Below are experts of layer 8 (counted from 0) of a mixture-of-experts language model. Rows are named gate (a neuron's input weights, with its number), up (a neuron's input weights, with its number) and show model dimensions 64-127. Each number is 128 + 32 x the weight over its row's rms, rounded and kept within 0 to 255. Numbers have three digits each.
Before each expert's rows: "gets" lists some tokens that make up at least twice as much of what it gets as of all text; "mostly gets" lists some tokens that are sent to it at least half of the time. This comes from a sample of Wikipedia text that the model never trained on. Tokens count by the router's weight.

# expert 12
gets: ")", ".", ";", " |", ":", "\""
mostly gets: ").", " when", "),", ", but", "\",", ")"
gate7:132165113111164140187156084165105106225123066092152098100117071161115117150088102130140123111142111141102162143099082092082101130149134144174113084107131132140075119098127082129152197149181171
up7:171156143116167154133109123147079074147159094080145168059094098099163148128108099185117113150090148122168110137128120112108096128096125164188058115127086100134134187137098169156076182203153123
gate8:165179164124138127120137123102117112047102102170126128130092111170165089130147096125069089155104131110203174168122130058088147114127146144157091156127110151119164132144128133123120168125073142
up8:103128138166121137170099152186102130119146050135112065152102139135069137165109101138157130109155146076121143131147117108110101122127097103119124126088139171055115092127118162126173105181163120
gate9:133117148085181156115162109148058102142115122136108142101122147108159088073142128150055092127113117066119137138100144126146178144103122069089122131065125159150176174160140133118112116127130185
up9:174144114153089076122187099084147080105139114079116173179141150145134197110127132124143151134203146182113168153130181141159078140153118121110046134118127107142159086134105098158135086134130132
gate10:218133132094082101136066103061166067132095134137161166147146109175121139128117093114098093125119141127152178158131062130140074157105124154091114130100105146121110193087147103137184142124146148
up10:091134152207181142136116131073154098093166101134141089102178141170152137102155121082153153088162123128117102142152109134200099102144161094162211153124126204133105124160100136128074146124085098
gate11:217194157089146110124054098092098138138124086153146143083133129104164143142138107140116083160108141062132086080071074123111173081104129155147128092097108105084172123122133122104103123172133174
up11:159132103084125053136132132109104104097021085155158145108113170097083145122120132134110126135095142157100051129116105123120153133094170177172112144105094139121173163176138158071119149175156167
gate12:108135119120077129114064129104102170139163160096117160106186115153144160162160152132141135115167084157140153093087062132104126087160149143150099128089138084136040086121166092113149126170175128
up12:129173111059133110110175105137088130120113120122103107159105121088104066166140138082121122112090091057121139105100157135115186095138101135109143167192092127068134168123128175222085095113120146
gate13:166076129093100108136116117098162083157188178096108108097136131132198051117137164108093141192085156080165113203118087064174142104139142179198134155107136152121091087170159160159124162146117118
up13:127093162095140132130127077183144115193116107121134181141109077152121195117144126153174137143148109125107164053106069103154073124146107118084123131133133126169101148178143125100139090095161159

# expert 4
gets: "\n", "\n\n", ".", " (", " \"", " b"
mostly gets: "\n\n", " c", " \"", "The", " b", " | \""
gate25:138131086148115057152092096129148100161091131065086126130137097158191147073093109113125112105103091141125162125158124105152054162136128113114180097075097099080082067137126054147113168124062194
up25:115172139095166114109163174156105100093118135160089152110109163154108108093144130123121152160102145071095189092124131144155146098127103133146145162133153149149151077124150113181129133096178159
gate26:058133149154086184124164136087114137123100110112154150144134105155150133115156108101188156147106097089168071086137109124144138133113158132066120146113130089111087180163105133142111166140077105
up26:131111048067135085128138132179138107091125133120111120099088172160160124127195150150092159108083148144135143096155162139088115121144146102095150076117125168097154095091166147086171184073143172
gate27:164193107122083140149120121131134162094152119099119135159179105130167138054126127135116148161083073169146106194143093065116106122121117099157144067115159142156096119132176128158073065103156149
up27:077078177117142163117140125136148132124137161153070102133104145192156164221095158107071085149159178102143143091110138190152079141181113141097114178176105122112155153136140180107148163119142129
gate28:107119132125126182129092137115169108167161129145163085155153140066156083133134143163105094096110050130079146090127135094116183079105140120116140126112203130137097134115097178101130152082108088
up28:130158113168105132124101222187152115176151151107154195093129127141102171136120199103111135134114174053081127169145117102134086165098147153105137084091055142109100178165117164103139117159129150
gate29:087108062106107150081133141084110114125153065059126114140135126133100114148153139137064154153178096058123143136139121135165161142223135128090184117153143127141148089136177131128075181148152168
up29:099063166119108189097091122095066080119129129135221132148087119122106069182085120096066134119164074117170149163130128073121099154127124126122131168127165072094172160126111110109085108196152122
gate30:124092147153142118153139176128120096174148043090162118144053074159114148115072113130214147142158121119057115124154141134123120073115150130088077106103166137149147081165178131174082109167121149
up30:124122154151115091071128157162160173125143142123121165150130113119132162131142180086150137152139110099112155131141139150137155096133166124077093045169100114139106182088144138147160107104118135
gate31:165170200083158139129160154153109088085168142079145219142096154134139173132110096121148150149161096104086071162176147140112159124114112139155131125133140102047096127110108149153119108122119115
up31:136105111106148096165147110097124131136151140132028097127162107172122147097116097094088115138164153146130181077103107169207159165126131112100102122099078103119100139125129130130152063153151132

# expert 14
gets: " T", " K", ".", " D", " W", " V"
mostly gets: " John", " T", " K", " Mc", " William", " | T"
gate11:131159130138119183111102112077130124160051130178088151128115083168111093114146149110119091160158179122129139097120129147131101200142106145098121126208118134181107126129145143149074160065101090
up11:173101077192128154117121140125151115133050150132158130186139126143054105094131111091103149132106128130109125158156157067172094088117163166111095069166180140086118117098237176125097154127114096
gate12:046104119172139109126087131119111163101161121145124097113094132149172099160078097107160104168163128159057157107157054095097191128157139201189131110106146117133138094104167147135138133134105139
up12:132069147123164111156080132113190107107142116143045086096096104105140130153115112185135157109154201182098128091138061091165103136120172147185122152135156111159109157109117127127152206146143127
gate13:154049137117147117123112139128085148095125090101091158143193106180127071133142162068114121142186121125083090221150122031160108130139142122141107129150110138146129096147153124142073145149106071
up13:141143118133127122165134076124186187163154146137137034146126200101184139174113124139193140136097145146190121125096195132120125111126122148150138114114134090124099117070128124113154133082174165
gate14:154112125145155113111074152132077094122132089123213094109112152130140085094148102109124151133076130169096154147140121125188210064162180077191098135156133144167095129167129142104151118088163139
up14:137033098104117125126100140147087114162164130145113130084156164081118099114126125117219150158138131141097132167078152125109142106144175109101125084133086128115172095126117148135075042126116099
gate15:157134104170154096130174119179122187149130078148128200132152163116213169139140115146099117154114106178135112177050119178144127127139155119155123149135130102163162134107148110096091154145127151
up15:115142095181089091124145155188147141115090108085093110211097125150171073104141084088119108203151103117127110134167111184097160120119081136138072106168118118086187126114137147136154157096153147
gate16:100078137100121127108144172153108122139102129168099092147164171153175053140093141057166090105162175115055113108130114098103123158119132147122104142131135162125101102165151097142111075190092122
up16:144091185065150181114127140115094133137156111153093105139108133117176116159079120144096089098085127115078102091100132106086114159091156168105090169112083182133082165152130077197104124130145086
gate17:115067130108098035159130166113044076133053100169118182103074118123145138151152125070088151091139198128113154129142129160138110116165135140126086122139136117123119091105144147149131100135093144
up17:090171135125160140071161131095116098131073165162171095116085088141073092171116181053114086073178140123130144113105117097124107128120095139134066101112124084165113133121116095111127092092099132

# expert 1
gets: "1", " | ", "2", " ", "0", "3"
mostly gets: " | ", "| ", " in ", ": ", "; ", "1"
gate25:164090162163095193116141121180135162192117082124082128102093103101110131142126122161106114148113113073105143145107106094083091111119084091133096079111234136102181111160126137160159202082077119
up25:082143208172105108137138071098088092120144144093097124092151155169126100099161163129198150104127125156132142151058131072152138130130141169119102131083064084140141107115141136092092122111179173
gate26:121071123152162059133092160128149130204097121142058112059175097117138136124092110144131095120103173138139136136163157144088148105168107078099146166068117091092163140102199148161137151142131184
up26:155160155072189140095150113135111049184166100120148081140171103114159097128113157142149100096107149142126080172151141192061140119197118086167129176108076119178119138095130173101225122099111165
gate27:181099090105162070120100158096115095148191064121082092114134174170099205098115076152112090145094159096098145168172136148163109092101129071190152212129141101158076118103129152163168120148101147
up27:160148102146151080107148105173112114095189157137177103133155110122128114106103163151149100151104173126125096147147068164176109082045088071182112149127142154154156159147103144120136133115129112
gate28:134095125190140098134142130159118178093081188128131151144125138133110110095057126209113129122173107135200134088126089158099127145111188152138111152122093189152118148113093123139131133113137114
up28:192157106133085233096119122124121168117051053134061139137071096060127135162128094150165107106106149139149140113112187119117118085063143145127158101103168094118116099097136051108101124130127140
gate29:123124117119179181111139160147120117092170134122112111134091118124080131184064122145092149134125166119060083153160106118087088135186082116102177104146136172128164179173089099149086120177122101
up29:121117139111124089135126148151151109182112088148133147153143116139107076151146128134140166115074151165126173175093137133069108126169118157177157127131116129121213174121163114095153196166145122
gate30:159147134144096174094153120124165101088125142142108106166150187124154144125093143141139151131130162052132176158127136089147114110074114120111182117183145171116104130107086091127080156085137105
up30:131136136111154143124135102143136133208118085135106132085105157099163167105100165148069175138148128104178122117095127112087113082122151143181118209137104203129153097131195167094103097123101166
gate31:170124129094098172161120143127116148095158147145136132065083055067122111150114145102146096113181144101087103157189102108173124163117081148143122066129086116130168140159107175148146089145112125
up31:121124139093084175137130119111194104145095103119147097116138170186118141073085148166123106128125063124130086102118189136139087146095128134086124113114088111141087113135130127136126078069083164

# expert 7
gets: " the", " a", " was", " The", ", the", " is"
mostly gets: " is a", ", the", " as a", " most", " his", " first"
gate1:156120111188131170119115141083132130136108146142130161079077077195148128084148149116212097062111125134132052163103106135135110158107118126125133112157108129112111096136146167104121141116083146
up1:142128162090116127132134159096081095127139140096135056160093146145189134120153138126131100136155099131125140145173149027072149125124132146151124138097136094151111157131109153124145064128128095
gate2:117115107092120205144039093131175164144181086156174133137108108158172122121108070167099145132144148180154116121115148179171141114116134125148182164088106138138116153098092093108152131085133109
up2:109128091160113106098155131117067180074124062149098121098118153162110126103147107144117132140137125098043149160111169117124107117118138085105164113173105094165134096166110173160158089168166111
gate3:141161090179162159124099148114131118121101075155161168120217114093191171146204157115136092125158106120158130115132084089159093071136122124089139080107167193127096116153137117113156148126104096
up3:142127136202146109134176090090102118131119087103200077110101095108154145127069158082111131133145150137135185140135080103151162121120059173131142150186117179151146095164140157077051112153130082
gate4:137168156182106126115103122148166134111178126132122160094087104114104116124158142170148120102078164113103125120174088136165127098097137088082085145136106186120168133163137140144121116060149168
up4:149141157132092090095089165162167134124160163101130081167199168173123165156134088140087184156114123145109123132121155104072105169152146130100116110149129138067133115102060104135065132121173145
gate5:166110065101113187142163145164154165120139157145135079202139115156172106122134068090119161097188121112079169117155154097146116101169139117128093170122136113109153096152061145114132172129135067
up5:174109116180131150168066117157069127166101167186143108149155111130134107124100127162131142049142134166110084145138081149108115169055116155117143101109147164149186119101194148153082089097117094
gate6:117147145121102165163105136094127133199069161123106138116174148133142156188160166116130216106120109061144108140200123113084147138122225137151153045098185104100143090184140145115085078103104148
up6:133121075174118160129103169111145129197118087101148073095147107153192164135125136143111099117174152199104098135130096139158101098143149113171117083110107149149142102073137104146091193158173076
gate7:149153121168129149109100135170139111134139105077203155113143173092128129155152160166152170093154092156117106129113092132203091145110155136123168074114122115144141126134111144097127146147143151
up7:161104127127145128129097124099098069095141082098104158071034147179139148122098167066170126089120151107117116122178096120120072101142155096145173093129136083140159147136094144148130160160135178

# expert 16
gets: " the", " in the", " of the", " The", " to the", " on the"
mostly gets: "′", " to the", " at the", " from the", " on the", " with the"
gate1:177123112153102182169128155176125140124137123119161080108163149118095131198144148077112159164099112100127105082120120142152147166103159104171160107118099147118139126090210057132086119167142167
up1:177179114126085143077081101165130125183172144150084096122086127086114126131163212149229079129099159121118102164090133147176156110099120100168103093146155141138131098155149138116121074140095194
gate2:114096124163157078123052103133099125111074118150070093107162131125182090104112163160123066145101154188134129147132127126136146143158128117083135105168188149137112111193152122111108093107187190
up2:072178104105107138096152115170094163110128173192086100104121133158147113137112131178080188156172122104091169106116124116109174158105162150125093160113137086091142093174155121098084154141054150
gate3:101155174107086133146093101138156112068121102175146125207176081127110133117113125059208081157152073147120077120143136109111145112117123092181139134154071183092095075109138137105109146105119105
up3:161134152102136158121082128160119111102126092180055176120112150183135126072091147114179152162131100096132154219149122137134106089148086135142116146131087187093118134144144122175137122133120154
gate4:139186086114126089144129144113076125122094137101113122101186160129159135104118164140102134190156083123106145111120158173154099113159139067120133079128128102168116116131175182070111132133118154
up4:111120113113106176103132164108140132138125169161152117049136147127117102206125123127144174102146135199155068168180122089072091129115150153097096165183108104109148133129137166187166130138130150
gate5:159136090117091091149082090139053148075059078128125169107149194194176132101089110091111131174106066166098170150107085153086124114141108116164080151142090165106108132109111125080116128085116106
up5:163200103099138089140180104084163124159144173119143166191129082115145159082181109116129084140112086116105100123111101126169104134129115125125156110185129088138087143111173164148107088108146153
gate6:118119096120018137115155216173155137186045098117135135076175156100167122151108117150127142072160131142169089129120139148132118134125166136165135078146121135129126152096120096141207089110069174
up6:115105093180145121159109081042136100101148151119127086166129162086096166093126144134153150150175121121145125108137118084147124125146164134138136166106133130124136145112165090165175161114167133
gate7:088074151138145126131157150132117168126115139117167168144157123167115096107120104126118090158149143129147105111129131107141156100059133183163118149184068129193087191093115160128156175143107199
up7:114137168166095131145164162177092164136135114099123119127091162139160089126079027147172126110158184136143170129128129104119098163112104158139089191099094136135124136111123163158075206132136136

# expert 2
gets: " | ", " |", ".", "0", "–", ","
mostly gets: " – ", " | .", " | −", "0", " | ", ") | "
gate25:180133081117159139131124150122161098141142155111175119136093083129132097095157149077131160160083127158135093146117083123165106157120143173183153150089039129191128180144087214128151106124096103
up25:162070086093174128141120133121206210179110111118066145107156137143109154107130177096128153200122132134127131159113138149126085168104067170152190171130136123220155117132179199103154117084135140
gate26:100124054167114126130132104147120122112126127133170191154126149119123126093163143109148080127121096083091136103164107101099153123124141179160165062096080171136074082171134140134114082097123126
up26:096096123082128116138131086155125115094158103095119091100151130129119164118108155159138193172181172145175116087106163154166099126139170140098039197186152121078165097084125076169102090117204124
gate27:099128140101096085145179107144159073085171114097192079155087124175128150152164125161129130118132125134141118116121114151171159125189141110092151096116086119106112129124108144159103083114127087
up27:120189079088148136080152124155163121124132116092052080120187112134137168103079127087148175097148189143140167159126144147121130163073116085149128162114184130154073051171140118139104097097155106
gate28:122112138156091191169173137105109141182141141144175144075125137164124097195122184122140049137146123089117107167144091109078132079141189134158139039092112188118124128164151145152144090110079131
up28:110120160226155103125170168086125117125114149167124129121122155138088128090152159097159081075095139122121186124105107102093142122106065134169119107074138150133093071115101132104100082077095165
gate29:150121161126134153135125127192091131158124147099104119132127179152081084087167151211146121125102153100175150109113069184130207135120073128089101143105088155099185148137176107081118196131128156
up29:097083121091106090155103119135117106194068117084166109145183177155069059126171117130158093108151161133082103113109102163139145164094154153083130040104112172058131133152150151138115104098137136
gate30:107141091062114187113124123145096178128145113091088042078135131127071190130164223151191133121141107177096167124168114142122177124131145153168119079147130122147156168140120126113128163144111161
up30:132132107118112170113110168174124153082109075181160100099082089127161157146161123139052173149149141132107137153115143091133109143153143142084147096095084174152055172095114155136179141112110128
gate31:108178112162142135106128100162126148093089207110082142118135156152116171136107142132159108086077114096143137076132088165124166196188124150124072106106132120172124116137139127125096112096111199
up31:104106149135097171106151098163117131116127139094156073135108107110119133112098183144151085095094110093131151087131085109153126173128171125120127151104115141074104197136141147051171155188086163

# expert 18
gets: " |", "\n", "1", "| ", "2", "|"
mostly gets: "| ", " on ", " March ", " January ", " August ", " December "
gate25:154116095095137047103140159126192129164125194104148110171127076194116130132137156159143130130085095146163136063130084121163104154143105160159154183161097077133163202148101162145161181155126152
up25:129099071106128132126100151145143105103129123116183102133038107077129202164123138123114137069134159095112113158151144161096146105088140107125138102088110125147135151101110116121161151154107133
gate26:179103136084147188159109139164113133176120082122142119095146158198112140126129133132088128133156172136109128155098162172095148108149133157168183120157133164109094164118138124134149158196113156
up26:145167161111149150164169136092117070091190134155100123132159111156176121137120170101127129081123113132141126188143144110136088095131107120114120152158105152125141129178108150152162072135138132
gate27:148153108085088120141120082168080127158161151094122090088123109121094128107147122163068149197120179127164169122144112129091150101122125047126143098141100189163122111134148169139085121157147128
up27:136177127130111162147066163089142135118124094174093151154080099112138134111144120113173174122151151102076168037095159061141162141093138137121070195188190135127101098148108184124179113145110129
gate28:103151125114129098097142147126098091180163139120101096197153132152104146125128145128081113130135152124114095213080104111127164167092160151101120114158104137163134099121123160177123076157111159
up28:079152096142109160124163116123121127113134108137095168156111113150113144164159109122072159104073112146033144127188126137137080129128169099104053171120117126120074123142124108123042117123115096
gate29:103120070160097083150151142140187134130135148128091110136111092188137129117122111105143115154163122162111122085163147169157151214146143171164131107101107170127093070147072125135116118161121148
up29:144106154163160153153133136119096141123091149183102148129133103083177085077108086128130154161107130129098157179087127131180124073117113108144133151177173079086121112179120141119152160132122130
gate30:108141084078095096097070147119143091128137110103152187096172128109088175131103156118121191150101113113084103105118092158149129190168158070127141173157104119166165144081118088158108158096142128
up30:145144083111134117163182117118125145126124113139138109144024156116139111081171115116129130162161130128103144144120146121169115114160132121126129166209112212094132162086135171108165113149097072
gate31:104102155130127069169166100179057113090098110110103124161131108123122184139133190097017138133145132130110145141114159090117142120119126126172074092084118115148178138094142180094131069165182139
up31:093089117155102109145191165112151103121110149166124117169142114125105175131146121099153182101145079130139197131144119130194122135137129149129124123124146159140152145119115138106030189147170144

# expert 22
gets: "\n", "\n\n", " |", "==", "|", "==="
mostly gets: " album", " film", " song", " Best", " Championship", "| Total"
gate1:128135148121134186132118155148138105137099122055091154104149136133151124095155141173132172130102099120135123196099116070097130182145127171068149103057138125116122091184182112153058084129143204
up1:104181139147118177140190163151178101093130152131150162113158097187166140108175113111134112146105149099156200165129060110102119126138120085090165129134143143165159123118190178133162120112072153
gate2:082115073083157122098084150104136136148101120159090163077134186107093087123151127046106126110073169101190128150094178076120128168168092138093116109152094117080106125184159086128127141117085119
up2:118182129103151130194121127152177130168092131155123177106113053183082127143124152169108082144135117089100069132163100095113130124108146170125152166143089134128058203150159080128120095102128135
gate3:150209109139126082143160114114109112133148106159176129123170164074112116098110132180125178106182063160173151143127145137066141135114162201128115158155104081187072105158110112147101118193085177
up3:155140111135061198145123140107127114143122138053114118101129160099119055171091128135071068093121094142093146174129113133059117066098123103150161057153089074139112091157144169127093128094125106
gate4:111154136200060193198146126123078105133131100161172156115157163154146147130179150153114158154121147126103175118144123093176143122145104142184122110094146081126092097131165128109145111097156189
up4:109098079111171095161133117103128132095104109133127142179075125091123126159141112054185144089083125146166049160159101161118165180098110096094145137135191168098133172120076127139110135160123133
gate5:099108162107109125165146093094129090147168133112127132106173139125111109069065107174123130147133124168088133132157147147056140129120182161154144162113093082142051112184129175075091172163193121
up5:141097107197159138088109177120079174129119052138198112070098153084066098134102083110100114154137123157113056079149078123140103140119121100100103123102139105142110093101118122092157182164143152
gate6:136131102127227133124115068148082071143117125153127106112144160064104130137140128084116101138165144126097094059114105119077117139121114094138129138194130135075128145071113140135108082109130161
up6:100164122125166102121113162106171142170103183105098120219111112137149125105107087118090173124145159110147169127108087116158103124170142091071095116086095114127159160121129131118148134148083090
gate7:087120091162139094144082102113160121102132155121137164064075150133142170104131129151079135101139125078095161087144103153068194163166126116104073143096151088073119156153148164144141105152096125
up7:150076112104146083121057161162170159179077156095105156122099147128091115155199182143130080112109091087139068130123143130113156195119146169118126115046123120102141140131132150085145157117033144

# expert 13
gets: ",", " of", " and", " of the", "ing", "ic"
mostly gets: " National", "ative", "ional", " design", " national", " University of"
gate1:158082152116104170112139125094100104165132127162175122098119074112092053144105106132121119163129079137114131120146080078148187097168112110171070138112127112107141121077170092055070154088077099
up1:155098174186105166107134187105128143125058158094157106131137119136142138101166162089102097081158106106188126149085141148172151155120077151072173118117091125105120133130103152144147160105195169
gate2:131111152107154153194076138072125136097070147160107122148084169132122119129086193127150175119179092115035147109090138081161144219112127161196128147134108126129048157080152156097115117157113114
up2:110069127165133106112112118161134132083207123118165174134127067170124138134114091181126138130160175121168131156100133180078135118142162153136079158107172167095169095158079113155113169152150102
gate3:096020176137163113136149084107122197096177145126148171149062139141142152132104117100175104111148151114147117073115134041109125156166148137100096102141115123125102124050188155132030125149160120
up3:136095139155125168169093139154158138085192110090136191129097175171158156138084113091127131179126137093098101094107177154085073145131072114155153125107135144182150154140119183085161151138145096
gate4:137146111089097151123140186064058055104082141147101110086161142155049139108128118062069112111160162123105155163112111139174178121138126176099108134140099182149154112145155119126156145157160110
up4:133140174080143169130134150107140137123119127084137098167113132095130143060151122206131080112107100082137182120140128164152108129108166089157107095170141121084050146120161173170132095172073137
gate5:169173153145120121140086100152128161158129074142104129096089166144087097082176129109186180101118132126148103184131139110122144169090136116147093121129121133161140045123132130136052101180103176
up5:163108172081124109097075097177100206137149106052068108118061146193175175190150100154128223112168130160170091122133157160162103120105141117150126124127089137086167141144115139124126141096117117
gate6:157154110107126162123176125118100086158145155088100107094110128153143099109089163155183123129183118122194129079164146115069150087152125164092149134078184188151126157147138114114155109167167178
up6:103132100095165110117094163118134154141150155187074143095141215117154106125127058103143104137096146133106180145134129129121115132139147063183131146153090075092167124156146120126090093083161138
gate7:150129145128079050159089107101117075167047154126169100192128168116090085181127134110137132118069093128076155161124096204073108121125130186169103166082109136120157167148128179152125138118137154
up7:084068083104176106095100157149129131197073169102106178150133206122114143093136144148157115128159173160131131083177147132101167144200109117136080130112172132153157064104108123169134083215106089

# expert 19
gets: " m", " p", " M", " r", " d", " l"
mostly gets: " m", " w", " p", " l", " r", " c"
gate11:098117136165157124138134098145082144149111128112124086169149106212160175164126113114173115185084127132109109092129121161134200152126118174068074097125114105088123170074149128102074152119115134
up11:158185068211113131114129105122150157108078124085058156163098136167134092078182135119137185197144131109143115163096163176094172176091126095157116138133103095130108102094129131154127129162087161
gate12:158110188126141163094090196088116132194109084110128102144146188142125116076111170114137156137173077129138096127149077161128141118152130106080045107181156152122121101108097117142125166049094106
up12:169158138134109114126171129115183121106128160103099140120111025148113126093154132097137114145065138116103158142189189088035070122083109155134108154144161158141127150136136099208122170174101134
gate13:160135129113087173109108150131145151066087101114139093109173139152106137163120146120126106055104065133132134084139062160160045085146139108143079139104085122119135136156185161096111156079120138
up13:111142146148132136110067129082108111157129053140138129117183098123098103053206169105139100080135169116168110083123130123091092111139072168088132137119173142199142181138145156177147142088124072
gate14:145134130146117207121131123112128123089176102121155133148115147130148155152115057137106082158169135149142145094141131100133145115186055164173172154162112131148097122097112039116050122148123175
up14:118113095161105115148185135077151134154133175156095147114097101161165074116146170205102125106133119171164081123134187108131157184129184144094153096177077125110147152149077161191177126102119133
gate15:098138139132051091158108136141106106206105117078143158135112141157115139125177123166105183139171076078105113158149127134137126135124103143041140063123104136111152092153165145117167144164180192
up15:133181188203059136100115145138100102108097131081088103138155112175148117125119106117067089148116099142095175185081146123123159158101129074127102153158095134126128157125068108131091171083160091
gate16:146145165055072134135077131153133123158083137104173102165113087179073125103151108116128136139097072110146047162155164157128082137157124173118083108118139050121157130126201153110138134196177133
up16:122128076103096144127156148145127165177132159162114127074174145080147120151113077135114128074138145108119179145171120157081065132093143209107095132103083182164092153062048162156125106194134122
gate17:147127123121161111135113120134111136157145110164155141107085146101100106111158188142095184161169079171160154102080077087165171151099149115171103138118130146127159136153108132067133207135089115
up17:152126148060134117156106152129049100125173116112141168073088092084111076126137184139165135156151128148177114090076081103158194140132113184164117167117045097147124128125120100070145167187079130

# expert 10
gets: " and", "'s", "o", "a", " to", "i"
mostly gets: "'s", ", who", ", he", " George", " &", " James"
gate1:129124137125150156162073194142152126141141095162086176105125064116177132159110099126061150150144106117073184168098146130125095125099152147112119128105122126183137086060052101141140171142110144
up1:104133064149143149140117157120113118120149072126192151168152140128113131156035129186122157133117151136105119117137149127115145127168095146198143157092128147120160115135139117064108124070079084
gate2:097138160165139126102084150127103078168164128119135099105111123129103114208060163145160138114122121062160094110114136119157131208114140180140197151192185131123077129088114074084152113157092182
up2:142088114127121127124139132088190085119174106152166095185148108178059122131199163112126108163143109160129149128117130112142143058072115097136091192112118138152097171131078083173170170129144135
gate3:145090116077137191104092102152174148100176182100091142130064100129140188158113095114138153110191126114122123094127165128185110173152174126078122118150134144160152195137076129173178126137090167
up3:166092080111133149147127090161117112142133166144140097109076056112126167161079124173145089212148118161138124128108111135181121102154153099113094135145092124042139158100153140141197155108171119
gate4:119120085146148154104118184155077151167136087152122142153164137188175136136110083109154133126105127100070173116158122128102117146113112185125119060139132112129164104123095111083190162160105117
up4:151132189138149111140133127105187175188160116198140152139142103089102152089107147137061169171175110097169102150107143066095110151108172136158104200098156074115123130068130162134168091114104141
gate5:213136118099108134120112087134102142131111117117117190137113110142166113096184080165057123079172123098172109137134123095072107147121105171087136144154127181104148102095106104147114122136133113
up5:108149110140153163118176133164145119118148174107107110106115160126093160156137161142126118083107144104129170120162114173171122122137136049117111101151104119172149080110155113134113216042119155
gate6:107171175141128216145133109134138098139154122122146106104125122160076083105091154159114151077174120141093119135129071110138096108091169168132114095177124168156108129189085130121163141116081165
up6:145119117162112115125148158127122153087140117172159103161111124150196204081150109118137129133096197128084140184159161107113149164138116112183192150095080102101194122154109169154115090142174119
gate7:058133141154094132119127190149098175130122119139099087160159128197125095080120075084100164165176142158079173137139099142139045209124152135139093152132088137128159099152180147093111130179166110
up7:090158122139126117140108041130168139120180096111167149084128116089101114143159187094130150075164162122108124152131124126168142101123102169070172113106134061118115098122123168128180079114107072